config.yaml
d_model: 448
experts_per_token: 8
d_expert: 96
balance_bias: true
n_kv_head: 7
tie_embeddings: true
parallel_block: false
steps: 9513
Below are experts of layer 2 (counted from 0) of a mixture-of-experts language model. Rows are named down (a neuron's output weights, with its number) and show model dimensions 224-335. Each number is 200 + 30 x the weight over its row's rms, rounded and kept within 0 to 999.
Before each expert's rows: a language model's description of what the expert responds to. This comes from a sample of Wikipedia text that the model never trained on.

# expert 6
Sports and results wording
down0,190,230,134,228,272,229,247,196,156,137,174,173,199,200,198,204,226,193,204,183,230,234,188,230,194,168,181,182,201,189,222,165,231,190,162,209,231,222,209,216,249,262,213,176,212,223,222,217,239,188,201,165,185,138,156,167,154,227,242,263,228,190,217,170,196,234,171,266,245,169,197,176,181,202,143,213,220,154,194,198,134,145,213,213,195,228,200,240,133,206,245,218,220,165,166,177,176,175,153,176,231,197,224,224,171,205,195,189,211,225,265,167
down1,178,147,267,175,184,189,211,185,236,229,191,224,232,230,202,171,176,210,217,189,264,204,185,197,184,202,256,227,191,158,232,202,156,198,175,181,210,241,223,229,171,162,208,183,245,171,228,152,204,199,223,219,217,208,190,151,230,227,240,221,170,194,190,227,207,177,197,173,268,199,230,172,243,152,156,200,220,169,194,217,227,197,140,237,173,182,134,171,181,187,178,208,190,188,113,206,186,219,172,134,242,221,207,200,168,149,213,244,193,189,103,215
down2,157,189,212,253,167,245,193,187,170,206,206,187,175,167,211,235,193,226,193,186,212,244,185,184,236,227,219,187,181,210,229,251,170,196,197,276,227,183,249,160,210,214,239,186,212,242,255,214,267,203,203,188,184,204,196,202,189,225,176,222,195,185,206,155,157,169,148,268,209,163,265,199,213,237,128,216,216,112,190,251,187,216,181,239,216,212,237,168,212,183,201,155,222,201,231,187,160,174,195,230,214,233,157,195,178,203,168,198,207,191,164,208
down3,244,196,221,149,186,159,204,151,237,241,186,161,202,180,206,198,143,237,232,241,234,209,213,234,178,204,200,269,191,212,184,174,200,211,178,170,209,216,232,226,219,210,154,207,245,186,211,213,189,215,216,175,220,174,162,196,230,252,251,199,197,218,149,227,187,196,226,159,251,180,202,191,185,173,234,248,206,238,187,250,184,199,204,176,210,249,86,162,167,204,206,179,120,188,136,170,153,157,249,198,237,234,227,200,196,165,182,181,199,266,199,186
down4,241,215,195,218,196,199,222,241,252,193,140,181,213,211,192,207,189,231,164,144,207,195,226,172,215,230,204,217,166,226,171,116,196,197,201,241,188,221,189,237,167,241,182,176,187,205,177,181,189,221,253,189,178,179,160,221,204,178,227,167,221,224,176,194,228,172,247,163,216,213,202,165,164,200,171,190,228,206,133,187,213,214,189,182,229,206,189,218,107,169,168,256,201,111,195,214,188,190,182,204,209,250,180,175,251,214,185,155,168,196,186,177
down5,268,217,260,192,207,200,229,228,212,183,179,200,218,195,229,203,250,163,235,221,198,229,219,201,240,208,145,157,201,127,178,195,176,230,196,203,210,220,233,187,132,98,159,213,231,245,222,131,213,160,192,210,218,203,190,180,189,156,194,185,240,158,200,219,179,189,224,209,199,170,216,208,192,210,191,218,171,219,196,220,145,233,214,216,202,194,68,218,206,212,184,192,178,162,171,188,172,228,194,202,214,230,257,208,220,190,226,220,215,221,186,191
down6,233,210,270,163,203,172,177,201,204,202,174,150,205,201,173,195,178,221,212,241,196,180,233,226,124,220,184,251,251,191,190,161,174,203,188,198,210,146,171,192,202,102,170,167,253,232,165,138,216,185,201,255,220,236,206,194,179,192,185,182,214,180,186,244,200,231,169,247,183,228,188,201,243,202,253,206,210,266,253,209,284,219,205,185,254,282,77,209,141,213,224,194,186,200,208,176,226,199,209,236,171,210,199,252,199,197,207,207,205,196,153,200
down7,176,175,259,213,180,188,210,169,168,201,200,167,215,165,171,153,193,214,263,171,170,177,176,170,168,223,184,228,191,239,216,197,228,182,203,184,176,198,192,203,213,133,182,240,215,193,161,170,220,180,214,175,208,202,178,178,160,229,200,159,215,192,204,226,227,181,161,111,231,193,170,180,216,205,229,233,199,197,146,166,215,182,220,205,156,250,144,152,171,189,208,174,243,202,180,220,173,205,185,194,182,193,194,212,208,201,274,142,182,206,199,208
down8,203,259,156,178,198,224,223,174,178,236,182,198,145,197,172,246,193,200,204,192,164,226,226,199,205,143,205,175,150,190,199,205,191,154,174,196,244,175,190,198,136,205,115,221,178,181,217,188,178,171,153,220,170,220,172,184,206,163,171,226,214,175,221,191,184,171,169,206,214,244,209,205,150,194,239,216,169,231,209,191,210,199,200,184,203,267,197,234,196,262,209,138,224,247,211,156,209,174,209,197,181,213,160,174,183,209,213,229,207,183,228,152
down9,235,150,229,210,263,186,199,186,208,213,221,233,186,168,252,262,168,191,205,233,190,203,204,195,206,118,232,221,191,157,212,234,198,151,162,214,180,213,197,183,224,213,154,187,259,203,224,218,157,194,183,167,185,168,210,145,219,210,182,194,234,196,175,183,231,185,234,205,244,200,203,167,243,224,200,186,161,179,224,249,223,200,164,188,181,221,165,189,252,161,238,196,191,190,197,214,166,221,172,192,201,256,191,230,187,208,263,198,258,181,211,172
down10,178,195,231,216,161,152,218,233,151,196,191,251,234,131,212,235,189,196,197,223,187,168,183,179,168,195,198,209,260,185,240,217,211,240,213,201,222,198,168,177,144,192,219,167,207,188,140,172,171,219,148,174,209,171,253,226,240,245,193,137,150,204,197,196,187,235,182,191,211,202,203,158,244,239,233,209,224,194,224,179,200,190,144,197,229,172,232,229,181,206,206,196,189,145,228,253,204,170,205,178,208,209,159,223,226,200,180,172,186,199,192,208

# expert 47
Mid-word name fragments
down0,190,263,239,205,171,138,188,223,239,206,201,227,209,146,211,192,226,238,203,204,207,219,177,255,194,140,215,221,146,199,163,206,183,179,172,215,219,229,193,245,249,207,191,210,168,216,196,208,169,237,254,207,192,226,159,230,162,236,194,149,159,238,192,255,202,214,201,238,181,232,244,174,253,216,232,218,275,209,230,223,173,217,166,215,192,184,187,186,211,238,212,180,185,206,191,195,181,170,202,234,213,152,191,180,216,170,196,153,199,244,179,198
down1,198,177,212,218,217,196,214,201,219,274,187,191,254,172,247,249,143,165,245,166,210,222,196,232,165,202,182,231,201,196,219,197,180,176,223,190,200,165,197,183,183,209,213,140,187,171,165,165,256,189,223,203,187,199,172,169,223,180,173,191,212,179,206,198,173,192,191,154,184,211,181,218,170,216,188,173,191,222,181,185,190,188,158,204,175,189,181,204,225,162,168,180,200,210,192,196,218,229,177,165,244,224,221,197,199,183,241,188,188,226,153,290
down2,203,188,191,150,184,201,197,228,191,203,167,199,187,260,201,183,152,226,208,145,151,200,224,192,179,242,209,190,181,244,237,171,171,189,214,145,162,153,209,155,152,178,175,156,165,194,228,191,193,170,192,248,169,214,237,197,234,232,221,236,222,208,214,252,217,204,222,158,226,201,151,223,166,171,197,252,220,236,156,223,216,201,232,249,213,192,199,199,196,203,208,166,197,180,171,210,186,253,235,245,143,158,213,196,174,223,226,194,246,250,230,232
down3,193,174,171,155,158,205,223,227,150,146,201,175,172,238,216,202,196,192,215,211,291,223,214,228,225,210,185,144,187,222,217,230,202,212,157,198,206,138,149,254,250,244,184,214,151,224,241,215,243,223,240,154,192,186,194,202,205,208,212,203,199,206,208,213,206,174,146,180,249,114,197,181,260,206,209,216,233,206,160,133,193,171,201,205,182,234,211,172,209,189,181,223,199,236,165,196,214,215,209,201,249,189,168,228,247,222,174,158,167,179,195,176
down4,185,164,181,219,180,226,197,240,251,217,193,204,244,134,226,146,183,187,183,185,261,183,238,230,176,216,215,207,168,177,220,230,179,239,176,261,238,222,178,209,207,218,224,229,237,280,215,185,204,168,201,205,185,229,198,276,208,236,223,196,246,240,180,166,170,210,185,234,196,156,177,209,167,181,251,208,165,201,195,204,201,173,230,149,164,192,223,245,179,216,177,218,192,216,178,238,226,228,209,209,207,172,221,185,220,234,198,225,220,240,159,210
down5,191,174,237,210,209,171,180,193,223,154,187,194,207,171,196,199,205,219,247,169,168,208,188,213,179,184,220,207,191,192,192,204,228,180,210,183,225,162,245,161,187,230,190,146,187,241,176,175,224,230,210,243,193,235,186,169,176,186,169,149,178,223,186,156,218,183,219,184,173,145,150,193,163,195,219,201,157,227,224,204,198,218,150,236,166,180,214,174,221,192,206,166,186,240,206,192,246,204,186,200,208,235,212,204,200,156,177,257,269,217,219,225
down6,218,192,208,156,191,223,180,213,203,162,203,187,219,174,190,201,113,195,113,214,243,217,215,210,269,174,164,243,255,215,157,200,222,185,188,188,199,174,171,222,196,107,171,174,155,163,215,200,174,192,196,159,198,201,194,225,189,205,145,227,175,236,186,237,189,196,258,165,215,196,207,177,169,158,157,218,201,212,234,242,148,221,233,205,247,202,178,182,132,165,232,148,200,240,193,225,172,161,133,190,210,192,203,195,241,255,253,222,169,191,202,178
down7,185,142,189,226,198,217,211,220,186,211,188,239,227,236,192,161,177,196,182,204,154,232,234,238,168,215,231,214,163,145,217,220,260,193,222,209,200,267,195,177,147,152,201,148,214,186,176,206,167,147,221,221,233,209,212,196,165,208,243,161,175,182,183,195,250,155,242,178,181,253,200,195,183,186,222,166,226,188,201,167,144,164,248,195,229,152,182,232,202,214,225,161,197,212,180,167,195,198,213,235,187,238,248,163,181,206,201,215,171,174,197,177
down8,159,217,227,158,210,192,176,201,178,155,171,207,193,188,227,217,239,165,143,206,216,202,216,210,172,218,197,205,171,153,200,197,244,174,110,188,192,253,175,194,204,135,191,192,231,177,199,170,166,171,197,240,192,182,225,234,229,253,162,166,162,219,222,234,167,243,195,231,194,246,194,240,170,207,179,195,215,215,180,240,204,187,239,250,186,238,163,160,228,194,178,181,183,235,202,208,199,184,216,184,216,242,197,163,202,251,214,220,163,185,182,177
down9,213,164,217,262,196,240,167,201,274,203,172,200,234,206,260,207,267,141,279,221,253,234,223,204,228,213,200,158,218,216,207,222,224,190,226,171,253,178,168,166,247,243,237,218,166,194,186,163,278,243,192,205,181,182,161,195,264,217,202,210,194,233,264,261,245,222,239,201,178,204,223,216,204,179,212,187,118,217,156,185,196,156,220,156,241,202,205,212,193,168,215,193,225,189,254,215,227,204,211,211,172,185,249,202,239,235,235,183,129,161,135,197
down10,198,183,227,210,178,172,202,197,218,208,209,261,224,184,218,214,155,169,186,158,179,240,182,147,169,255,222,210,184,173,185,192,224,251,197,188,202,180,232,224,245,176,164,175,173,216,262,219,124,151,211,207,220,210,174,212,211,211,158,186,213,144,220,188,195,184,198,191,169,179,205,222,198,177,197,195,210,206,202,193,246,195,207,219,249,240,203,151,201,178,183,146,222,164,262,184,140,251,198,179,200,176,151,211,172,206,244,157,216,177,206,241

# expert 22
Place-name head nouns
down0,275,186,204,162,225,181,211,238,254,233,236,153,228,248,195,151,154,213,199,236,191,161,231,194,181,242,231,207,171,212,179,124,228,181,203,178,216,187,179,192,160,101,198,158,190,170,160,217,216,124,176,192,185,207,226,212,202,152,187,170,237,155,245,232,176,235,205,157,202,219,201,201,157,127,185,204,220,241,189,199,177,199,209,216,181,173,165,231,186,211,221,237,229,229,223,190,211,187,203,241,218,175,189,182,228,207,155,133,214,179,263,158
down1,185,206,158,199,177,233,182,123,171,190,165,220,147,197,188,167,196,220,237,164,205,180,152,201,233,213,254,196,148,209,230,267,203,195,221,184,184,214,180,240,158,190,176,162,193,226,201,170,178,182,228,203,183,196,261,244,183,182,169,221,228,198,191,235,198,211,211,225,176,162,246,182,255,207,217,226,207,193,228,236,220,202,132,196,175,226,240,154,224,182,249,195,244,216,204,221,258,222,211,182,246,221,226,171,231,204,195,172,180,231,204,237
down2,255,183,254,185,213,207,204,212,190,221,197,176,201,215,197,231,130,166,216,231,202,199,204,227,204,229,205,204,217,187,221,186,186,150,236,189,235,176,217,192,153,66,211,154,219,181,210,187,197,169,180,219,184,207,225,180,234,158,181,221,233,199,183,262,209,194,184,193,228,197,159,184,134,190,222,190,232,224,175,236,207,196,198,225,241,202,177,186,219,199,145,221,191,170,127,143,176,201,160,175,204,207,161,204,212,181,206,176,207,205,208,231
down3,207,251,189,190,204,236,149,208,211,141,146,187,115,234,222,167,164,244,183,214,302,158,202,240,219,195,189,135,194,161,200,151,243,215,185,189,244,135,158,225,184,191,190,152,244,212,211,184,194,243,223,212,215,223,226,200,185,171,267,178,194,189,222,234,227,206,188,195,186,208,215,194,177,175,219,197,168,181,244,159,228,222,170,149,222,208,162,271,196,228,167,233,200,201,214,212,226,219,203,195,223,214,192,182,243,164,172,226,252,165,196,224
down4,202,144,266,217,210,164,154,196,214,147,230,234,222,233,205,196,235,173,198,206,238,235,172,233,185,213,186,210,152,196,211,201,208,193,246,211,228,203,168,192,196,210,206,168,188,223,225,177,215,191,238,153,191,204,195,188,197,171,196,216,156,145,217,215,178,120,214,214,166,193,176,205,192,212,189,233,199,216,217,186,191,142,175,160,225,217,208,180,197,206,175,204,207,207,173,202,226,221,197,132,179,260,155,262,209,169,295,223,180,180,119,166
down5,203,183,207,206,223,217,227,290,225,216,221,191,215,232,155,157,170,201,229,127,177,199,208,201,167,188,199,179,180,214,190,195,187,213,235,177,133,200,242,179,197,140,172,216,152,191,215,227,139,179,219,185,209,223,222,161,190,176,202,174,177,194,170,197,180,244,200,175,200,193,161,187,192,244,238,208,192,227,204,167,166,206,192,201,161,198,164,234,245,177,162,215,179,262,167,207,153,232,186,214,274,144,218,148,216,225,178,176,249,184,230,234
down6,240,187,231,222,214,238,216,225,193,233,202,130,226,247,167,187,212,178,189,200,224,179,206,138,157,221,182,145,164,224,224,131,189,175,185,177,167,146,189,183,202,113,199,157,248,154,191,206,214,182,247,164,237,177,260,198,184,217,188,263,172,226,217,197,253,193,183,167,210,249,213,210,196,189,201,190,205,180,172,161,160,183,226,175,211,221,208,166,182,215,210,158,193,169,170,211,204,212,209,207,177,176,182,180,213,169,143,237,212,155,183,228
down7,235,179,198,172,191,205,246,184,220,272,252,160,224,199,227,171,187,176,198,189,225,186,182,139,228,214,175,182,191,207,199,195,189,196,198,167,197,184,213,179,194,156,219,150,180,234,189,220,198,160,230,189,177,224,208,177,175,163,194,201,224,208,176,207,194,203,202,199,221,220,119,229,276,203,205,185,215,225,219,193,166,220,212,216,199,214,187,226,212,212,193,193,223,222,180,165,194,224,194,219,198,164,208,198,195,166,203,224,267,202,195,205
down8,258,198,226,252,215,190,197,217,236,192,192,141,190,215,160,152,188,212,202,200,199,179,205,252,193,219,188,207,205,244,212,159,157,185,186,173,183,198,200,151,174,125,221,251,244,159,190,158,239,213,234,180,198,203,196,193,209,161,208,230,226,215,204,192,196,235,209,242,255,171,185,220,248,184,208,184,170,206,181,203,189,150,173,210,219,198,170,217,145,193,261,185,201,174,182,218,176,211,216,208,185,249,212,171,206,214,186,214,217,188,180,211
down9,233,184,220,196,172,146,179,225,256,173,188,110,170,210,178,186,237,186,210,193,196,197,234,233,193,179,192,191,181,186,205,146,212,126,149,238,163,162,235,179,176,84,170,148,226,202,190,233,195,216,195,222,222,198,229,201,207,187,187,177,201,172,165,241,200,202,233,131,208,212,202,191,165,163,176,215,248,224,220,192,198,183,196,242,244,204,164,223,208,181,217,195,184,150,213,196,191,205,176,239,188,211,175,192,244,236,188,222,219,236,268,235
down10,219,200,141,199,154,238,202,223,205,262,189,194,188,167,233,189,249,228,254,256,194,202,152,191,185,199,159,186,160,226,222,212,220,223,149,216,206,182,237,196,243,225,206,223,168,184,181,210,209,216,216,170,190,196,175,178,178,188,153,209,219,180,191,161,192,213,270,205,247,228,226,228,204,218,230,234,192,225,142,254,170,180,190,177,163,192,211,201,212,233,212,203,192,165,204,176,236,228,244,182,217,209,199,193,240,214,200,197,195,155,155,236

# expert 30
Of after quantity nouns
down0,256,219,199,234,213,161,207,196,167,198,199,157,252,200,193,176,199,265,164,204,176,160,180,199,147,159,179,254,206,198,199,203,231,200,186,122,195,214,141,178,215,213,176,187,157,198,186,176,192,221,216,175,217,141,196,135,170,254,198,193,167,203,202,185,189,197,224,225,205,259,199,176,221,192,219,211,178,146,217,181,174,160,195,171,148,191,57,196,187,224,178,214,222,167,170,189,183,164,188,208,193,176,295,229,253,179,220,246,193,172,178,245
down1,199,215,154,163,192,187,193,194,202,185,197,218,245,196,205,212,213,261,195,252,238,201,196,230,199,174,221,195,205,237,224,155,230,202,193,178,246,215,213,205,199,213,200,259,223,180,178,190,172,189,155,206,249,132,193,195,223,210,154,169,200,198,167,209,193,168,176,236,188,240,235,199,205,202,140,194,165,230,288,205,219,135,153,174,159,192,183,182,224,166,253,217,194,221,187,198,238,247,176,217,212,201,144,180,179,147,268,192,187,180,199,233
down2,206,217,230,218,166,187,210,205,166,165,158,198,164,211,186,237,197,184,216,193,186,195,236,233,292,178,197,203,182,203,202,235,241,201,189,214,225,220,200,187,185,155,214,220,179,229,190,171,196,207,227,230,160,224,217,224,222,205,237,170,221,170,250,200,221,209,244,193,162,218,156,222,199,183,249,249,226,197,174,191,151,238,244,218,168,175,256,148,177,195,199,241,242,213,209,190,188,185,137,204,212,231,248,149,179,209,203,230,178,166,232,222
down3,180,217,211,202,175,222,173,180,122,215,235,271,225,177,220,276,138,180,186,217,238,152,189,217,220,234,157,194,190,211,129,177,200,174,179,195,222,190,204,216,224,184,231,234,230,131,195,175,201,148,163,185,173,257,194,164,208,192,191,251,216,149,214,209,260,223,155,167,149,164,285,190,196,183,225,212,212,162,242,242,198,203,174,214,164,235,217,190,182,182,185,230,195,194,223,177,152,272,203,218,195,205,241,160,187,176,248,236,208,155,202,215
down4,229,175,202,178,173,276,224,198,210,250,210,211,269,154,229,200,168,217,185,169,205,218,150,146,197,200,223,230,183,188,187,200,134,222,183,178,218,234,200,187,199,217,168,191,193,232,202,169,228,178,176,151,193,198,128,189,232,201,214,176,222,198,237,147,154,228,207,205,196,165,218,207,261,204,197,165,219,271,229,218,200,184,224,180,190,194,259,156,171,157,202,202,137,171,183,222,177,212,180,184,198,237,198,143,196,198,207,206,252,238,232,171
down5,203,219,161,183,192,295,164,166,188,225,209,185,157,296,218,233,213,191,193,144,200,181,185,188,180,200,199,203,215,190,245,228,211,161,191,167,244,166,245,188,187,192,216,221,207,173,226,181,160,172,173,237,209,237,236,189,147,217,216,204,181,208,254,210,175,152,187,229,228,174,177,192,187,204,204,166,245,229,168,217,232,215,134,169,231,213,181,165,197,194,209,177,218,189,134,210,175,226,197,209,176,247,240,209,126,178,196,160,207,232,214,208
down6,218,226,188,162,214,188,255,154,193,208,245,214,180,194,192,229,221,155,165,210,183,231,156,189,119,236,181,167,204,226,181,233,193,199,197,213,194,227,195,210,199,220,220,220,226,153,250,181,171,213,195,174,188,207,206,212,138,175,183,191,202,174,208,187,215,231,174,189,228,219,185,176,190,183,205,163,237,208,191,197,191,209,193,229,205,163,211,178,168,207,199,219,208,193,151,206,202,227,209,230,178,179,207,201,180,208,212,150,148,222,164,220
down7,171,180,193,224,189,196,135,200,152,191,211,208,188,164,211,228,146,175,204,153,201,198,202,214,214,234,208,207,201,238,208,183,206,199,265,222,204,146,174,227,220,215,201,191,228,209,256,212,187,205,233,223,162,183,199,176,194,210,248,192,216,249,180,197,238,217,128,183,194,167,192,163,244,187,187,168,198,171,183,199,172,195,189,222,229,215,295,209,213,165,207,228,227,245,214,223,193,183,204,224,197,236,162,204,138,190,172,205,155,142,204,194
down8,214,265,207,204,220,310,199,195,237,145,172,177,170,249,235,249,195,197,137,213,198,154,196,216,233,182,215,175,218,181,186,162,168,221,227,223,192,225,209,167,191,217,184,179,204,190,223,220,175,137,202,233,218,165,221,227,170,172,158,169,180,229,166,247,149,205,188,233,188,214,239,160,196,192,140,209,197,231,268,207,194,227,185,186,196,211,68,166,216,187,153,251,215,208,180,162,252,201,183,174,240,192,230,245,136,207,222,175,220,199,225,179
down9,187,223,211,210,190,219,185,188,136,167,195,156,179,193,177,207,176,187,195,214,225,176,186,183,209,201,229,210,177,228,180,165,197,176,149,178,177,197,204,214,192,244,213,217,250,134,179,264,216,177,222,158,205,208,162,165,218,168,190,254,229,234,190,166,218,199,194,156,218,179,222,207,186,166,161,187,167,177,270,241,224,171,228,187,185,177,215,200,145,192,199,230,198,253,203,208,210,273,191,228,226,189,209,246,159,224,239,202,219,214,209,167
down10,246,223,191,196,221,175,244,229,198,193,228,219,224,190,208,180,222,165,189,185,163,186,278,216,160,181,132,236,172,218,201,242,247,237,184,174,203,208,159,193,198,244,228,224,168,244,230,193,171,229,172,189,230,128,198,213,188,216,253,196,198,224,214,195,191,193,290,201,198,199,171,176,180,196,193,239,228,163,184,177,177,193,192,183,214,177,102,226,183,198,180,233,211,150,215,154,205,128,215,190,205,208,249,268,215,221,228,248,217,213,195,212

# expert 20
Mid-word fragments
down0,207,176,216,191,266,197,207,214,207,198,202,199,209,214,201,206,237,194,206,173,199,185,201,196,209,210,171,205,195,182,226,211,239,209,194,187,222,197,170,222,221,210,276,222,188,213,190,196,186,204,158,200,172,128,243,241,174,228,235,221,175,210,217,206,224,228,207,197,207,168,196,219,227,214,184,277,207,219,150,230,214,188,194,166,185,180,190,230,143,198,247,242,257,162,204,195,186,221,219,206,227,190,170,170,152,177,170,183,144,240,208,218
down1,210,179,143,136,161,205,201,181,224,185,195,246,174,178,241,217,174,167,206,184,198,222,216,199,182,208,161,159,239,203,262,187,187,215,210,255,184,176,220,211,225,186,234,164,225,219,192,229,203,216,127,181,185,205,198,206,239,175,146,236,162,200,190,218,211,175,263,171,181,269,201,210,281,150,229,266,161,215,135,204,179,180,176,226,191,253,243,206,169,144,214,151,283,212,216,186,234,204,222,217,220,171,181,198,203,255,238,200,203,174,207,146
down2,226,203,191,243,181,175,129,202,243,169,194,195,168,261,190,236,185,231,172,237,208,193,170,236,207,218,190,164,262,156,189,218,183,233,230,248,223,166,221,187,187,207,190,199,218,261,162,199,225,221,164,278,241,236,195,199,184,189,187,230,202,196,169,153,230,205,191,215,172,232,201,192,196,218,208,205,216,217,228,248,141,211,163,181,207,173,241,194,209,234,181,190,155,142,232,223,186,218,162,261,245,254,229,201,141,218,204,163,232,184,230,206
down3,210,169,186,199,223,170,130,205,222,222,189,198,183,229,217,192,186,211,229,204,219,212,281,156,191,192,199,175,149,221,208,164,240,198,191,193,191,151,186,209,163,212,216,221,156,165,136,214,163,232,183,227,189,236,222,181,203,185,206,215,227,239,186,170,165,193,191,206,177,233,173,242,209,198,233,220,211,177,190,209,225,159,271,226,234,205,183,185,190,246,181,170,211,210,164,192,138,191,189,185,196,205,217,149,180,271,233,246,206,227,167,251
down4,181,225,241,253,175,210,206,213,259,221,111,214,167,211,187,201,182,210,241,228,227,184,177,188,203,213,215,230,230,153,200,229,190,230,195,178,144,236,239,227,196,166,191,238,218,183,190,204,224,221,192,225,183,197,213,196,195,201,170,172,231,232,192,195,156,197,206,211,230,205,209,226,214,207,194,154,148,178,139,167,195,170,184,174,165,194,244,231,199,193,227,206,185,211,169,142,198,227,177,150,182,195,211,175,219,230,177,180,157,185,167,226
down5,224,247,246,201,230,221,182,194,231,163,220,169,163,234,168,202,169,190,201,210,228,166,188,154,163,219,152,190,214,196,200,196,169,184,198,251,166,210,194,135,159,141,141,164,173,225,185,217,169,170,212,180,219,232,225,237,190,162,225,184,226,238,220,239,216,224,156,222,261,193,206,204,213,186,219,195,205,192,228,180,215,214,241,196,182,196,229,204,223,230,205,113,195,192,227,162,217,250,220,156,191,191,258,163,216,250,220,140,175,193,211,211
down6,249,220,219,222,226,177,287,211,200,111,221,173,187,197,179,185,171,139,172,218,184,191,190,215,187,230,184,169,214,183,212,227,207,225,171,197,261,214,200,196,202,208,269,169,263,228,193,186,152,183,221,149,246,178,188,205,184,220,147,183,235,220,240,196,219,169,199,247,178,252,232,142,164,202,234,190,178,249,214,237,222,175,223,140,267,234,195,210,193,186,212,200,197,222,208,206,263,214,166,201,187,153,177,223,268,155,214,181,226,216,203,197
down7,166,244,186,159,218,155,193,222,147,179,176,197,156,204,246,236,199,216,192,204,208,166,231,225,189,216,188,224,196,178,168,182,210,199,237,167,206,238,164,176,229,205,251,191,177,255,182,255,194,174,220,207,266,187,215,219,178,129,222,201,216,207,251,232,209,188,169,156,236,264,159,224,176,228,229,198,203,197,149,221,189,182,159,168,223,174,202,214,181,138,212,166,235,209,254,227,196,195,225,197,186,216,228,157,201,212,173,212,212,189,170,226
down8,188,193,195,186,189,198,212,200,194,223,170,212,232,182,174,254,149,185,227,206,221,218,188,221,189,182,213,196,207,136,193,176,169,172,215,225,191,221,233,203,213,219,123,237,176,225,264,233,211,173,231,146,208,206,135,189,239,163,227,162,204,207,239,207,208,204,236,248,192,198,208,211,236,175,209,212,230,191,210,240,183,175,138,192,179,215,221,186,231,178,129,189,193,160,218,173,193,191,192,219,238,213,239,174,224,197,213,205,164,173,178,171
down9,207,203,247,212,166,159,215,232,220,235,197,209,182,145,130,232,160,236,215,162,227,187,199,225,180,218,223,174,200,196,209,191,239,217,182,278,201,149,208,165,204,218,232,204,168,173,187,241,214,189,188,183,194,202,179,211,225,158,205,117,222,192,236,170,239,161,115,177,186,187,281,166,230,192,167,230,205,204,202,156,183,207,167,202,216,267,228,222,171,215,180,216,177,247,196,218,168,239,169,155,211,243,241,240,209,220,205,217,179,195,163,186
down10,213,203,192,183,202,131,211,192,196,248,205,233,249,159,186,204,192,203,235,227,173,188,234,236,199,199,214,185,123,184,200,247,168,229,178,209,201,96,174,222,241,220,202,171,202,186,221,202,229,177,226,168,211,222,219,167,178,216,224,192,202,187,179,207,202,216,225,190,203,213,218,261,199,191,183,225,212,188,207,195,247,193,237,137,173,197,219,185,203,183,153,159,173,197,123,201,211,147,207,188,193,230,242,185,200,206,215,153,207,205,178,215